python train.py --d_model=256 --n_experts=16 --balance_loss=0.00124 --router_noise=0.05 --init_std_router=0.00643 --tie_embeddings=false --batch_tokens=65536 --seq_len=1024
Below are experts of layer 3 (counted from 0) of a mixture-of-experts language model. Rows are named router (the router's row for the expert), gate (a neuron's input weights, with its number), up (a neuron's input weights, with its number) and show model dimensions 0-127. Each number is 128 + 32 x the weight over its row's rms, rounded and kept within 0 to 255. Numbers have three digits each.
Before each expert's rows: a language model's description of what the expert responds to. This comes from a sample of Wikipedia text that the model never trained on.

# expert 3
Description: Word-final compound pieces
router:129109095164083061197153068197099122155124134097108139132114117158102150165130097144099172105102095142152107124118108107128144139132123148140127117187079179137097157129113129133114199133107158127175133133116173087110106096096116160176143093129152112176126169095090135147162088111117105136149121144151075218141127112148136125152115150091140143130033068158113120162183099087126162142134
gate0:170160123137246155148125182106148120100090175166093049120135147044151156097155103123102078166131115148152093131122089169094091139171103105094050171131182138133081127155126129110187110048079092104128116134166171119100115120092155151134143098127180166152089111162150116079118124128119127127150176087105136146093120102095138126115094186103130110140089138091172150097088090116074104168089
up0:158123152111206134110166108137064093102146093118174139106099114159189127183181111152083112135065109158152100170165070093095098139154057153144096110115173096176104166134132131142127075132136147134143140161151077126127153074122145120134172165133124149103114155139143090126131105190138118148127130153086129091153166159137169135132082158122135165137137127099166184177134112154167138157166
gate1:114187149100210126122141180145181073160133160110147158133141151074141097059099156143115143146086084180135101096161096171100101132090105092157105097178159107139094134178086188119153126092139123158123166129130117143095159150125145147157104107124108146143133185151099127134097083111066136117120151117086164109101135102129080137120127162091102084153138095073143084113151112112171109145107
up1:191135129187176203177081168025120082097143112096126089103141137149123112111115115100095166097136178127159146131097131171143083094187128110147062147119131124144135107153167111094143157088154122137142101145125043130159139125170144157153143089117133124151097140048108143192119100065093136168178127125082176133119163158153133106135138106155164098143080110104143124101118122111104156155121
gate2:121114066135107093096124146163211101065128069115079082087080123136106108126176150155157098113163118106119118155155132158111123069127154126088152115132118177106147123119085093115117114137123132073125107125141137084092086172135113120121111135079177064136164119139127157142136109108079145065126184095099188119177110101103124116089126078122121141136149134144039075086124131087126155127138
up2:131114107136154137153153108145229150125158122121129170140119085129155166105115117147063117120082103102186145152129107136056127123179126122098113130135130200087111158148165107160175126128114073092108117110132061089139046141079116114170130102102173145173185091083128139144130147170118080133160130070088073170210152141114143110105107136109096135111109118165181156171084102137135121117078
gate3:119087137166155153123155108108108191096101176145105108104099165121108155148171161110097162162158150124138157105067124152127163117096171119147143111106132133157115111175102127184102142120097177119127144151191101153127121124137074118175144120096114061140152121116076156116167113152139161056118183159145130128056130112133150119199138137173125165085160112106155155108097130122153141136165
up3:131124108155095087198153077160129149132131154145072148149103141171108142140167116165146145172165141157176115128147099111087118120100126136147172104159107142171048157165124115162119165099126110125094142155144080165123133131148139095143119133073161075158153149096097148071131106137169109113108154148126100121172149071103114162201189088188072160152095136063149098112132106136139067180103
gate4:129175193071201143110112158091122138154120125147135108171125125204158170139131128134122159147061100124124122141104146124135141155113152138188150164147103134112155128072144150093106121205094103111115119103092166192116162139050163112122131105093073139129100168150123124120153172156087150054096117165127104190181045135095159137093138153166143060102168076169126102054130139140121080128171
up4:125086204070201198105155172125156148135104140149150146142163070174131154128130130112149169110094137125093160134077116110138149144113129184147162147125151133090107110141154168108104096177146086166117072127114163132144131100073098072148117110122115156121132134187100103155164174108081119049113125149153143178223108145099134087092096107110204066128129106166136111102167159124117151140112
gate5:145136206123145116156120132114130184097119154081112107136124132091132183044100118117142145152126147058129179110100131187095135101128110116097105118098111141091160149144124107158075117156109189115197065141163138102134102153175185091064136107132160093149134145040087151151103131225095132089132149109125161160158094142087098105129152176106122154087174129122116083121098148144116074130101
up5:164121116201079107124105166119080123105184124130105142114152111088123143181120121167084142121150129072097081136123107122106120143134098077097134136147088160169119143099112143160130106103087129109157136174107138184111119156086121088167109198122145101092130123113135184109077097114154189187096124115176124182171152098112126165067205104135128165159105147143151138131136121164130126161103
gate6:091133118124124164165143157121104125180126081112168123091157163114101162118084084143188095141162117155099156120111122151125116185110095110106116094113123114183127114165107115163105080192109135101126190144124158114126204098088132078141180037172151123156121153090104070090126149122163087170142209167162126123108097112078096108181116067127164150119158104153158101130110139183120163056125
up6:052092057123156131134095098144128131065113169128152143078159085118104112120148147108156144131151150112132116102161132205138145148112119153133113102130130162203127131071090178148157095160161100146080170098130189128108135214100095136116158132127157145140157060148113140124179174113094125082198146160119129098131162082101152126142124143111169156102109154122123140134172158136100153061189
gate7:086132117127128183140128105064105148088112147132088172164093092180090146116071077139106150132142174147131182135160196091084141131107155159152217060157173128152123155113123175079037177107087111126146097078168146156126116087142076147123077091125110159075117159057138126177158125110105124083126158137179159117077127126210186159108115089111150089165131143146122142158127101110099162116120
up7:054113153130152102117164178132210166167124121136162164127134185072165109176141192114182124143089088134140131091099108163090122124149115163150128142102173116058147136142128072131148102149119209108108093151068082111103175153173102086181128142129125121150110070155118070197150126124101158125148109092140152109071152107157101107103054130143128145126152109172151111147133189147126148145081
gate8:169158109045119167104117146124162135077137111117088044112094163105171119075140200076155071174186095151143114084154107118148146030109138094123088210115092128148123105163109107116147166133112166071127143144154184109105122127104162098126107160126139106121127158145164159092150174163140136127156135140154099096183149110097093103126122154079107100181166147107122168164124108155101130118086
up8:142170145113117147100182176098147104117141135163140135181133150081159176093131191131116080155114063094077123105114105145114188125107195168112120173092126120071157140178184047102090148104115105131123120123065097142151161160103166126129035104116081125135104137144166150126137172162111159165148112174111160146131136152116124140154132084116130155067173144087101067054111102166127109117142
gate9:146092127118117085110220204121081158106154146148119097097170124147115104146147079106070163097127185168121141178160173145116158173122138135155153168214175113200125087107142132090096116152108105113139161169174144188104109175115158070132140091161115085108151119098118121134085080104105124155133133098180149212130189145171178163085138149138179142173089079129100124100132118085113146125088
up9:159204128153125122060071080132137084175091083140168175123141144054141137176102152128144107146179058078110183097144119167201059134180098140135156111105087165124123129134122117121120150084119144110091128125072102114150154123115119225117091199122086153126132118179163117116117199109132181071049125152113125089112127136136106055165119099076148135152183141128154093139146122080142106106126
gate10:105141098169060138117104129161129103129112083218067117134069134149094149153141119119079106118157116113136119104149146128150088066125106151146133148161101111097102137142123137056198128080157111114112148085093133166091139145117198113109145130150136148092122122122130129073124104126183164158162082110169066095111136128112100118147183072103201157081111125092144142123121145118049198155163
up10:121100108145139107178181118076156134153129150079127175164138156130174155114169188121106127156158131138113170110097154108092095052112180151114131096174126078183144170129094134180133129126136089125152114189129117032140185112137173154091139139147064159092186102070108074124154099117205117177120085130104094123078111107151102147143174097119060156148107132091153119081129115149076087117133
gate11:057117072108136122065116089139195099122162108149169112133147095080113133160128140151127081102123155105070179110121172174110135177080106165160143139171138155118086132113136111109132091154079147138118132125117153104127072085138111141135098106139158170168079130129125108120163089150058092093132140139144152159165177087176123080117102136180176138182130100145120114093172136100093169169095
up11:084062158094116152070142153139196105134158143168106107093124114158105144122126111065196101098154101115114132143101147159119134089063168088128042152148131142084113137090150120110125114152149102117117139078107124187082147187210059114128134143080180129109119167064127078158130159169080135107087128152115126112125145155108172104090136154131163105139114163118132157131127136053088080154148
gate12:128175109114102076122099149153094062112165089106105177150120089166173120117144153147121096125094167167097135131195146083132102102117102138152152113134106152187115113063051139133098075152181062139148129119115113104132142090112112094115160101142086144106155083161118102110093135085144069153139115101070145116192125128100142143130102185121178144120139131168154022137072097156120179117149
up12:092154133114103112141140065187098125160120117139142137171147130139105109146115083113112131123115164122130143098084120138152161148137142122104125106140125112149115168083101147123083098174147107142107123143103082148188094045120101128129111109191136143168164117114118102157131093181141128129097107118141114138091105162102161067130133086107124090100116157123068105175147159103192190116177
gate13:157109092126130098153143169124075125166116179141118096099170137133084137090144128149172150144161131171129109159089107081086118139103158093077148178129155078199072156127099098128116182134150123110110165078115145154094121108071162086145122171093176140133136123115133155132090147060182137133116143138128133161155102049073119191073162199062115120135120141166081186180122112109159200085094
up13:123176102149115113141140069132130111098159120107078091149105147096166165145142162129122126125087099126157098110091156115077097088115114079116155118124141125091124159126170148117143115142102124142121058106061142202156136069067165180103130134191079133177084183086099123111171140173111132147144145137129116082174180112137123123136104117133116090135152101135116119123152094078115134130115
gate14:080153150119125121073126120103143108173109114155113063070132141127111150109123081133101166146173151116141159089183152122145066134159157106171092125127111125111096089151085105069169095074127132163109117130167105129140128142121134078170159132161155101093079119105145140100119147140101110098033211088154126074120142175120156147101124164137087057150167154118105155115100168183128102151085
up14:126153211201103194091061171075036130112090160090131077086113107102106129144131146122122168121151124096115112158137133092142159123107109137069147127112136102140135136171099128115125120136127151078147126137164140142071083040182144126178145158112120183149114124176109133110159098128140088079144194096158147171112090116083089184095160149131111079144090112118089137132144116148160113151085
gate15:123112073181121080196152118143142125121125101096090109209191174140146106106072170122050042116139160116092106063143153118150160142114158173141162149091169149111100071106137103050132123185088148116158122160170101085125157123161193109098121167154144153127117111084106125143165166123141132142161117152161089110147101154132107114124126138140112104142064137176162164128168148136101166140144
up15:075140125144114115114141094139156182091159141115102119107119132182087158118074129119132144161054100143108174122124121110121043125089129157187132160158179095118108155116105157159135158099103135043113114091108131133114176104158124080153135162094086161145210167153117184133102094156141181164156158153093106102107133145071148145098098103132124102110137149170122131131125076087197145143120
gate16:134188125147126135128093136058153077164119145107132117164123118143122150087129060175135186100178147141146129191175124088149125128104112124145173100088139145148147123070089202136115132154192071155158126186181063107107152162136152160141113092138148080087127129169105146093102146090140126147125073096131157138170137108124127172064200151100114137121199151137124118148085107173095180130147
up16:148114163112159155073138135123141155084089144172143134092180148086115100126138174078088111160079115086085168096107131207086078099124092125190161160111086110139107134200150059127113057122050183068105147120087146139131151148134050091143093191093108139159096120104118118151124095124086142141132148123113146102099120137166138124132152162154129067101115078105106147108118175097153061201104

# expert 7
Description: Verbs after subject
router:177121155110164099197109102154122207073101175088095115139124139107157105147177125132089167095119108120087118124158075106159140106178133082163156159142154151098112144127112137124099163141122122103130129150133103080105139095141120160159122037117133158121121150095130162120152117118150106089158108155138152142173109133082104141147179123152113110189117040144118144119081116164223070130116
gate5:124148127149098092086142092087153120118148127133111136114179144200176135131096151081114148110135142160186171136144101103135102085130133150213197152159127152078130132109134093117111197167153180141159120163145097142105176131147093147085107142148112104184072175113089094159138162136083091128116137145184115145112148146160124172111065131148169098143040081141018164110121164150098150129136
up5:124168138147149142151139164164126154166120088164174118109080083062111052199123094152141146148141113135091132098122147131078163097127139095146123167087113134142068149150131176123099108171086111156142148046134104141062151179130084117132169164172212061153137117150131124157108190089117169119072134154183111159100179110141129150147141168143149101162103139157156153149064156135149132070141
gate6:136154165130063148179137129119142142114190167086124132179151121134171133103129176153146159124138112083139107188125075183101119089154128097171141145111114128149109106180128123128111142168185148161164146160131107129172083077094101114115097103142152105112160165132109158109137053154154117136168111076121128204160138155082116166119135080104094110154166133127142102130112059121162129096151
up6:073129163103070141136122100132164150086106126149163143115138136128171165120102131101114117162057130099124051142183119005122122070148158196096125091125131114096139077144123130118113110172147106150093070172128111151185117053099119141148100118112131129151150140123122109137154129134103092121153098112086101173134120154116128073076107105116161177087139134150144151150066117062134068118110
gate7:179129153124118152121104134125188099088118099162133190059168123156132122128117172108161109155118090199119151081149073121147116168198125093118189142149081062102094082054098194145083086149102100139069141101121139096094122103091181161143104143119169118109128198156155152129209150113104147105161143130147132144133107076113162108116187139146123116086115082118118139068121094127135166130134
up7:171136078131078143181134155192066098106191105104170125102148180162094134155079138140193091133155158129162115087183055101126124132113149099126158168150112104134097122097092120121139102105112134177068185139150105109083095163146144110143135156080171124167102136099158135134176094037100144127130124203183129145118126100159148125106085113129110158194156128153105153166148059135133087047166
gate8:137105136198118156137141112093140126140105132119107117097173078085165131144103127111153169106062144101121132148114109168142121102088169106124116129120137148165120168123126137123124148139187135199150136132122142125116140110119111133063103086130159093195115182118062190138159065133116094067098095115084164109119185075067107109117120129124158103125135095182080158103137081161132097159156
up8:121090170176123140133155158098128112153139165145121095126134184160104113117160169115169140120157118157115105150138140161106127099145147191201102130122145132107184151084094173212137097159110076113118201169114102088141093182153126150082118131115108156208117174148144159137107175053100184136169112204120135132157104093155103130111161095135187120162067124138094125193096115160112165137139
gate9:166108086145144122074122081130150094125105079093117163150071153109200186120077111137119182131157243135137164144107146139115091140179188119077119156112100132140097118142150093161099099087120132095104155068141160081138074145093086151124171167100147129161110180089161099128102144091121156104073121135096108113086083110157109095059121130077162118144169083123112116115174118142101154147088
up9:089121094120083094157114161091126114119109150153120086141161085098133137181152145119085134068115079064139130143131102175146149164070135134118173146127075097125189165098124137174142108110140180162124120108113117135131158114153120123148201075126058139099083068142109171164115118092125124188140099119151135129123168121088144156097162138158116070128086104150188110084096133083111168141155
gate10:198125143170120137151118098140168174135140095150154177122133209111097103104125087139136138119169122105163132113149102080161083125139059138118115103130104122112126172100180196174128058123077172107093180117108091130169125134123138134155208140140170122085103162164131121123145205150125130137114139113191147077118135119115171151141140078091168129074129111112158104137147184102113120179081
up10:151102143139126090153134127125188113081087093130161151140117120142128169127092132103141156129139145127142097146133111121147062125084134078087158099153158120045133154094142063113154141117168096186071157176145104136146168101107138139088134109120148134126157124098122127104124085142130098130154111103143077091146124132090130078085135105102127177143117144114071104099172191133123081120095
gate11:109111170114115098168136100197136143122114171147079167143129118120116142098201135122100169124164137103148070108168118053167083081127192112101134131175121124123109153175147117111120123124145158151097135123070091123163128074120137143101178147108170065096105106151132150113146112187142182123138135146167161129174102119127116176121125093108045185114163115168165125172137136155125095134138
up11:139127140169127160105129136097112136148193107146164139132091137120142070132158114116155158077126189181149132110113118118119149080125171167191173104139181151121079121087131147127120219125019148122100186132106159173129093163180163094138159133103073163113096113087121179134120156094077089164122088208174109180091146107121177161177162091082178096141077133127154115122084136091132149093108
gate12:113122097070142134167088119118145163083109133159177123081154124095103125076181083143145131105131119160120100075154127126174134140178135130088072117137145127166143096145158143140134104079195132143118100153175163061076161113097188147107108093090127115115095177065146127131145136135150103137086122129149195047145213108112102110104105080072128144103141092107135121075146101175102102163122
up12:099122122162133107136132179119175120168136150147074123156169102141155115052136088119124109081112098149126110137098156079137092138141087141152109112160122104166103063076085111147153120102119106114131202142113181142136137142117140167133178147140136140122091142108103113117150141215168101124106145160132053099117092123115099098097105127123141136063097112167171138149113136127132149173128
gate13:154133134088103168132099138162087102175039103113157132111149106083173109150095131158069139104119080083177145095125124135112097164115106182154179112118148105081100120113147097130165115148000166096063123145193108139124147157095102137141165140129121152183149098150162063113153071088131089112144127117105113150085105120120126087142106131085119115116124123149106124145158141134137169120107
up13:134150162132091148168084138118118061112147126201121122187090133181113208135095131117132104188136178133113114151072084127121165135124138044103109101113074107118114120122097113153088156135181112154151141125088133116152173062065112156058116144128151095122108142089116165186157125150092106185096099139149152140142071140096117122162106079137123166131107145113157141116166121142089073168185
gate14:129118139117088065130168137090157132121084130144113114152104073158105163142133098131134150086103146183119087174100091116091124162074110101126151119150104141166129106130167158083130111154152107145180099118145054145155169065108172104165116126199118128146081145094109165213160045160094156159140155093210069147093144082162130107059172143200121142107156098163162144123129111123125112085163
up14:135079119119147133176134109086166113065086080137080098141118090167104152127130109165143156077110121138152115167138125113129155133057158110162113166145152128135090106190163157095096085145131119140144098107158050183104176064099175107154095080193094155114148156138093174173143099167144171159144153154177112172138128106183103093084226107144139112109161114129144161108133159185141069097166
gate15:101107107091150103085123144133123165081178167168127132129076130155125113076131142106099099119083110115142133143116126097089152119125157155043157108171118134120117139098075106081184058131106104135106112128174085090157091107095196142099099150140159095110095163096120202132099101140107147194116138186117096162110110159112105079142138073165163088176119133091092141143098122132126126140144
up15:128156161184143130104127105128134100129107042117117138094168089116150122101143112152099142085132144104083134144137085158159167059161070101114113164085116131121165127140187084195137102133075145129139162098170105172131140186135146098137102126057142122098152143123118133148081204128149095120077145114144151141135093128142129106045150073153077142119130114130088077118186049116131113065158
gate16:092121124142161087078158135112109170169118171090130163118109103065151154160144116083095219140144134121088119129090105083104106124151111096113124140090116100142106140064141201125082110047052127100149110109159085182116139101125115067178147117101155150071143100093163101121114141178106134151189096089116109110155137131110140110137094141114119084162152072132114097106181096111120161110155
up16:178115178142106188211093114172136161121140161147167145131141157096139157107144130213171071124149034137143112139137171142126137113109156136094113143166200181124163132185156060101131118165149186139100140155131185157206141117132145107142117157160142125173129140148144113162146120117115121104077141151161103162084160179147115144143138037122164121114087194068129106143099139143138107157062
gate17:106178083148154130110129138119215159109163135165136149146084160112139120143116107149096108116084124143103120126113110106135079112111133150080168156107141130086104137116157123117144141097126111172142118119156099070099144081153136105112130129150186104106026147065134131122128130106136097149138151088159117149128134119167153088153117104179169072119144119163136145096160132155152092148151
up17:142154108158125123123124105171126105152054170098120095131091105131157210079158081104198088159111207135094086077123168141162145115121160083136092154141075122149124130171109121124101102061116107181131169122094136165094136166093171070138121027101152123136087093102130191098085078122126123173160138137148150078189147120109129131108175176175101150141133115125148168129153099132161098100166
gate18:124181120109111138046185147101163064111092124161168167141180169097146085136094155109109146146129122100125112138125145160084112133128121153131132169166137157136193108118097144123197093194098104139141167084138127163065156186115157141122175116109154119111083099202057116143077161154157175163114170122136087143054144108153087137110104155126132102112118147071056096139115104139112117107116
up18:166096143195145153141112014144134170111139128090044123130109108165124091064142149118130077155125109178135117066129142133083116137152130144094187106165142130150116132084117181165128127165188132112077079080137122090192099110156137096129077131120142118114044169091143187101184165177135144117154185105149126089145113071146176161092097159058135126139101111138122166103081117156137180117132
gate19:098091125126130125125142093108085215145088150091123089129121109199139207149175134142120118179148103165124129094125155098140066183116084097153100171121109144101098103082121111168121129164131150112067129185045181112093057141107141112143146087100111203146181142123145138146093118112149091152192144120156076067143117066108131139122074098120117139078129116177055169116099134138133152110138
up19:119111063129088142109130100152160101128125088101175093075179129145133134124089163095085119123141184100118111153125118173147108110109056068132175137112139121151114148129152121130112155168064093149152095130157124170132151120165064162123107176078134139093150167101099115142092118123085159179107128133137137087141043209102134058094125125135140047159103133107100140140141152112119149108126
gate20:053134144179044157102090094183083082150145136086072111098089148169156132126100124103125103137179126166126136138158147123127103107134055079179114169129118097134101106102130138185137117166081149142100127131182146126121096175118096151137104162159185130163116090139138127151129136184106130118080164097202132120067136105136099179130096114120134172124145125146074131194158135152125108156121
up20:178170142187109190133100096090032092121118050115106089093116145186151098136122149092140075106121131114166124176180150106209104116113081126148122141115135118130147083139094149141185144093070109187111115159137155080077137154145116115063170111138159091152121078162126183135096090152145143115102153111129140130158112128116089129089149114185147130109137168101091206168151119177154112129112
gate21:136140170168107096120186106114145169134146085060127148146110121178130109159137131104075092168215107149111136142129148087073118146201145111113141122125120155140178129072194117106136088154122115091084160105130057113133135135104183127108159164119168077122113141135228109081131202109123154138196176114105145153085150136155131113161114163184126103056140131125105122150133157145111129156085
up21:152132103116135174063096192109145079163070147160147115082158120096097132132102158126154156117169196119183166128150091135121176105149110084027119139059125092094103123114146115180143078161102128177122089155126209090167059123089086157128083127121097150117157094139163156130152126124060119134121104165183144100126081105133154071026140110105143117157121125134146123160111148132129161086085

# expert 8
Description: Table cell separators
router:167134127113180065176131058188122168123104099121113082105113114131157109150147125156113204124137155140119101174091162147117126171152130081078137146161106180123154119117114126096098124185121180129148128132115164121085111095145093157147103110117170110126092159091102118125148076162109138095080122071157111192103163149132173159103242094098124108135115058129058120097119139108151108143087
gate2:148143118173148145129137099198088117173133146140098097115125112124143120110120153165156136135133112127127100075080066149071099114141217145070110142182113123137128193097144131115140120113134155104123145183116141127143143144148115142114129132177077096078106148153164111084196096144135086138106095123081106209096147190155076156120100120198146081116135116113066100138112118026142150092104
up2:112111114143152137127133090207142137128145115135150137182140136120085081076157113107138143118108139108139099127118142166135090110141126028092103148112159156139125164084115092071141161149175123128161101141109118082170152104140123153117094097124128118099120128166196105120146179141116143098130162129184200138156085154127087152103206133113195106124159119142098108169067177122113190117184
gate3:124073132116163131091142156142177120113165244074109091151149080134129153131158061136053106145129117128083098157090081128091129129114118110153116125179140116106109146093125191146119128177130118161124062114140154120148158139088164132120124075141140085150140078111167134143165112106103075112131119086106120169134101118089158180131100188145154123159151120180159173117170060132119096148113
up3:115183130110097149100092139115060128147132038147115156096114172165183113121083171083177116100116114095150177114178180173139170140108101143129154076115109141157109120155074105113156130101121156110134165117084087165134120119181123184090162206137121152146087147123108091106138149108140204162123145187173108102129128125181121124140172083112150164105062126102134097141100158109114163120153
gate4:134076102153154139119092096103132159100137085099154111117094096126074139097097033114120156132070101136120130183044115130092173137140172110074091103127116153136087103136164133092123077125134105228134091133146139142140117155171094105119146146126126146165059172151183103081121137186133169138152112096157111185146160160104177142137095161109101072076180126148172122048163152108095119145106
up4:125089117174120170102112111159123109145112078154130169077110099146170155140158118087143153139140075171094087138122128165116157141114167174128076124077176111107105143105149123117168105136091102212156077112096138095171102147157145133061130131167161101161158169137093092103139103131104117091105083103102121120134094138115144145143095140099140119159117148133126125117158185066151129151109
gate5:128142040167129139066087122161145159128107132138152151115120113103084137137160093110107084128140130166126091106127095109079188157194135123105105086112083134121117184148132169124112135141117127117125165107182093107105112075141134176168096161139070124116078123151134131135153124086176114140164150078163107202074162109186084142165108187135135109088087072105097084159152099132141152132178
up5:128107227098093141184168150098071108162139152123097133126159128176170112130107156122140181153114183127135144169120118129178069152100126149178132146099141124134102085112125103105165144148160112176151077144111135154168147119100117133120176055120173117180164122191134096156137144137063142126160058148074145137149087158049165145120128119149129143164144144129180113097087094122105099110098
gate6:078141111068190204068133121134095120149105105151098130181129081132131105184117168121092094118119120154143097093158151075069101110119173145171187148150115164199189128099097147176109152088163160088121154057093050151152173083165150172070151110118088114189082128092146134099122137138166145136174071109113113142143132115113143115136107134161141093129098116093108164138082076130097211103117
up6:118091119141090111183122138167168113127131144171191141117141107094114142046133109137104136123139100137175153188107146171135093212092131128100101143162191143125068112123165108111173144135107060114132128161142153095121064135085108125194129130083094124091125189094184102166128092141055091175139126122125128074127128133133150163053133140162132109133069138171151123159169129114136116146153
gate7:087130029055137107103171100153153132107169088074190137150134141169116078115130154127099124159137153106146169101120109128123110099163092146126094135142074162130124098129140124100148144166128160128201133138116165052180139093097118113165098134081140070173150144170174100128151117120134118098144126193149116152132174114147052127154129116176106126100137129114100139131135145087128132084217
up7:126099206155184167128132180147081068107111177187128104076094124081158151139140107134157094111118147117152120170157096130160153174090178145124176126183158056176127093075138129130174168080157125159114144148144097199130152130131170129111136121159135180092111111124127167126098104138129163150165098116103133110114123191133199146101137176169163116114092138182176128090121088097134107189081
gate8:155113180127088105161153146093143135143117207167100143143149194148110027132148112098126104082180094127167063146130124131146124146114137126191119104165127105155112149093128138146172125121102127088103148150139165099111115198108140087147153133130173104125147093127086152118187171102101077091121168175160152098085087057178133193097084160126127133147117107133159128075110123116108175136142
up8:164162154122078139098090105081112095071105170188110096160133183146096122094122147133125145125143109131146133155092136161138107166150183130174148089122089124160132211122121164157176144110036144133074115092123158093139102141120160101104172169053127103130146083147080122143201151106080108061083144169167156079069130104181153144106128125088107122204136104116148148098152153062096157136131
gate9:105135117111158146169138094145101171208150116058141137162088178156121119133095143109095120176155155137129138137105108074143086115147093060200099195079139178102130130150123122153185121144099165098093105161184104139117114116072137103085157059090127174141170124134115071113143166115094112082112157199107106130088110087077143112150120092122102103162141120143112114104142175148126099135152
up9:151155163142091122113088164050077118121030156134120130098079143116133090123126130105090111104152098118075146071120142141156159151128112151078146128139052162110132119139121113166104125141177093149111190120078121145139116142089117139123112126122139110153089154096138117126066078150161138079140131100174147117145159113131106104155167105151137147121184136057154078159078196144131125130142
gate10:149147153129134151154110160146080121097125125106176173098129132067122114132150160072125177152095126127142127205137072061179206150151142132126148121140105105159092175073151121099168165175097095168165145144128132121148124080097138136162136047157130110147132136091136096119151163081128097121118111102146114194165092106131138185161138221109172066190068148154104104137151119114110111189176
up10:134136163136107177146054163149073209139159100095139129055117124050129137076141160053156194135166093128141171139092110079110178139106106117120149139078185118116101176132126165169139151216090135147139134113102108175090088142106147115097117069120109081131129107150101099124156156109130057029131144066118125140119127159113134220159150158117110009171161136130136099133141156118107097122131
gate11:117109105082111072063138124106123115135125081129091102123139145156148110146128042119126103092150113216128126147127171098178132176120102213156064086109113154108157145035086121090126104150187089169052178149102149135091137119164180146114131120118085151151104195141115170089148139094103100129128114115092087087130130124108157196163087137085183116107142116185152094142070109168097143186128
up11:158143195202146132187107159105115107077137113123170147074129110142074133102108173113138068124100121097117117132112130125098136095213075081118128131126146224141160159153183138142108121133138151090158125130137081106185109137090171119094170086078132048152165138119166113168126139192142149105108149118132203203138142063121050085117132131124077122118101118114106090157185153101106202103098
gate12:174106074116164145111145059112160124112160125089115141089093114126085142088112085180144069161086143090186140118146121104185145161144152135122095120131122091132071093129100127142098162118126099124160110130082115112139085121144111106177092146170130095086123127164118159100137135134084141204149129136132117171128191141100122151136114146113149143063057114142107061068072117164139094124153
up12:139097156102135131122174118108096131158175134148120060120202131147093124156098141152123146092163124150120124175059155123069134093114183073135124184121150096141211124106119059101167171178167190136145164158078155161108151160185158132104123100086118126109113198177170109148178103103107107191149132138152128172150155141159088139084090179113152113126070103181128156050153143115073194149102
gate13:136096157146113123114109142098103121060168175091120146117098145207127175099125097124148174128076082083071143139117116187085061120110123052153100134100123117134147104099146074164184096094095127143126115082108104152153115153154094101124098166106140146087157136168152103165147143150143157161153163198118108146164128120115149130080143103167070089135116109143058127120133124103123118149134
up13:138103167123128065144143055097139185152112133123123191163109146139080113146118149145063153161102130096125110136162134152140122031165125120141137108131075148125164107128139095135197122124131121129147183182061098109142094088128143164131197178103133159161163083109132151045129166165101155104175152191159103167169102080070171159130116096110119136104119122180089126091118152144095118142146
gate14:165119148105142144097119091121130140127112088161050143135096147111125121128147099088136058140080148155112165118123143164139122163166100136129150135086083158130187181147117120151101157133173136130111142104231191163051041099073165125111122144097092086156122175148084152113111156110154135107106170112156125174173152141138171132120170146104136096118110094094106123049097117147100074115128
up14:064043116094141160060127105142129111146168142152185160142161093152158077097151143135127140144120127131175120131148158158130128130145219132138144115114168050113088100099073124163191101154162132131080136105073127083129130123162140181034127114119111180100121125099168125100155156105123126156161106172125094104167124138130058166088117114108165156191131149140103113136144192085125187099169
gate15:118068144121149135108081121111128143154108113127130141123140126111145117163119073129134147102121140123139168094046112131184159144199119091150188125154120113131146143141129152176102121166123145075115141163185088120175117104107186129117116101188118204216125107090082036106144170101116147103115132143089177210096127109137116161137149098126101122156098105120136083118129115147130121087146
up15:108141092152106164115135151128158112097127180176142093170157117143092111094120200160083143161123118125073127144179136138123132122065111170109090105107139150103136116094113070141150111153069092161155147134113137121128104206115128141139081118090135092101099125137153222121103102150114137131140155131144118092181192132164144086170094130156157079101110154121187167109179063029123170113095
gate16:117068090063109158168207086158047082148208151195095096136124073163093128081114127143124131136149122143166101122121106101142127105105141095157133163130135119140125133089111127139136140112157104150107105074177081121114097142095113166142105148155160148142106083155145096080115129112188130164161138134087108115169100170096078119096150122178129163101132093135163159129103140106099165142094
up16:117149101123152094149139167116196131149066080134160138162103107086105096193160135172091123107085175128084126133106120174021115154107083181135127125211136191102096099117155120132095084159078076120132163138115152143158157142142155114166113120113076132139158139118100142172136114126112115158126037137174134103131111126106161088125126179096131096131148166195129120106188090121183128136163
gate17:174187155185145161156159096103110158165195149073112152192085171133112113100137077106094168124172098168153073120129099091163086147129047163145113117063150088136094124158103135175063168142157164131163119141001088162100117138137121132115073135089089106111155147139106150128135126113134132148129123137109136094121186098096172139144116127105131129159132101108131078138139110104117106104120
up17:089144112128127095146124132133174110164117096099153130202104119108132152129120094111104099094175118089117092157097129089123152141165087142153158176144145127178104146153105054098172161112077136115206091131127142157179112134134125083155119130155100196102169150160134121080151127099160145127135160169111068086110116150131090144199158170149094105134104147060107090103131162110170151098118
gate18:145130132163104158182123107107167148141115122125137145109088126105116115125111163065146149132143151085097103187119128097197116084173147152136185115175135179144133138166094137111163157094115162146155101135106131100123121133093159115082168112163070111063153114138134129098132168160127126092105177174147153195138151109143176181165157096182085132093118119089091104152087187122112085138147
up18:186137106182167088207111076091138136148104100096115162103090161116133128137097136121143169103107204154111078189138161117203179129182188212140122093147120154123138148111127103108129145126177134154172186155137177107148137161115170153054200128151120159114107182126106222122148152139133158120103140131166148114123130093168159152118175094107085168075093112108092135128127146145140113136181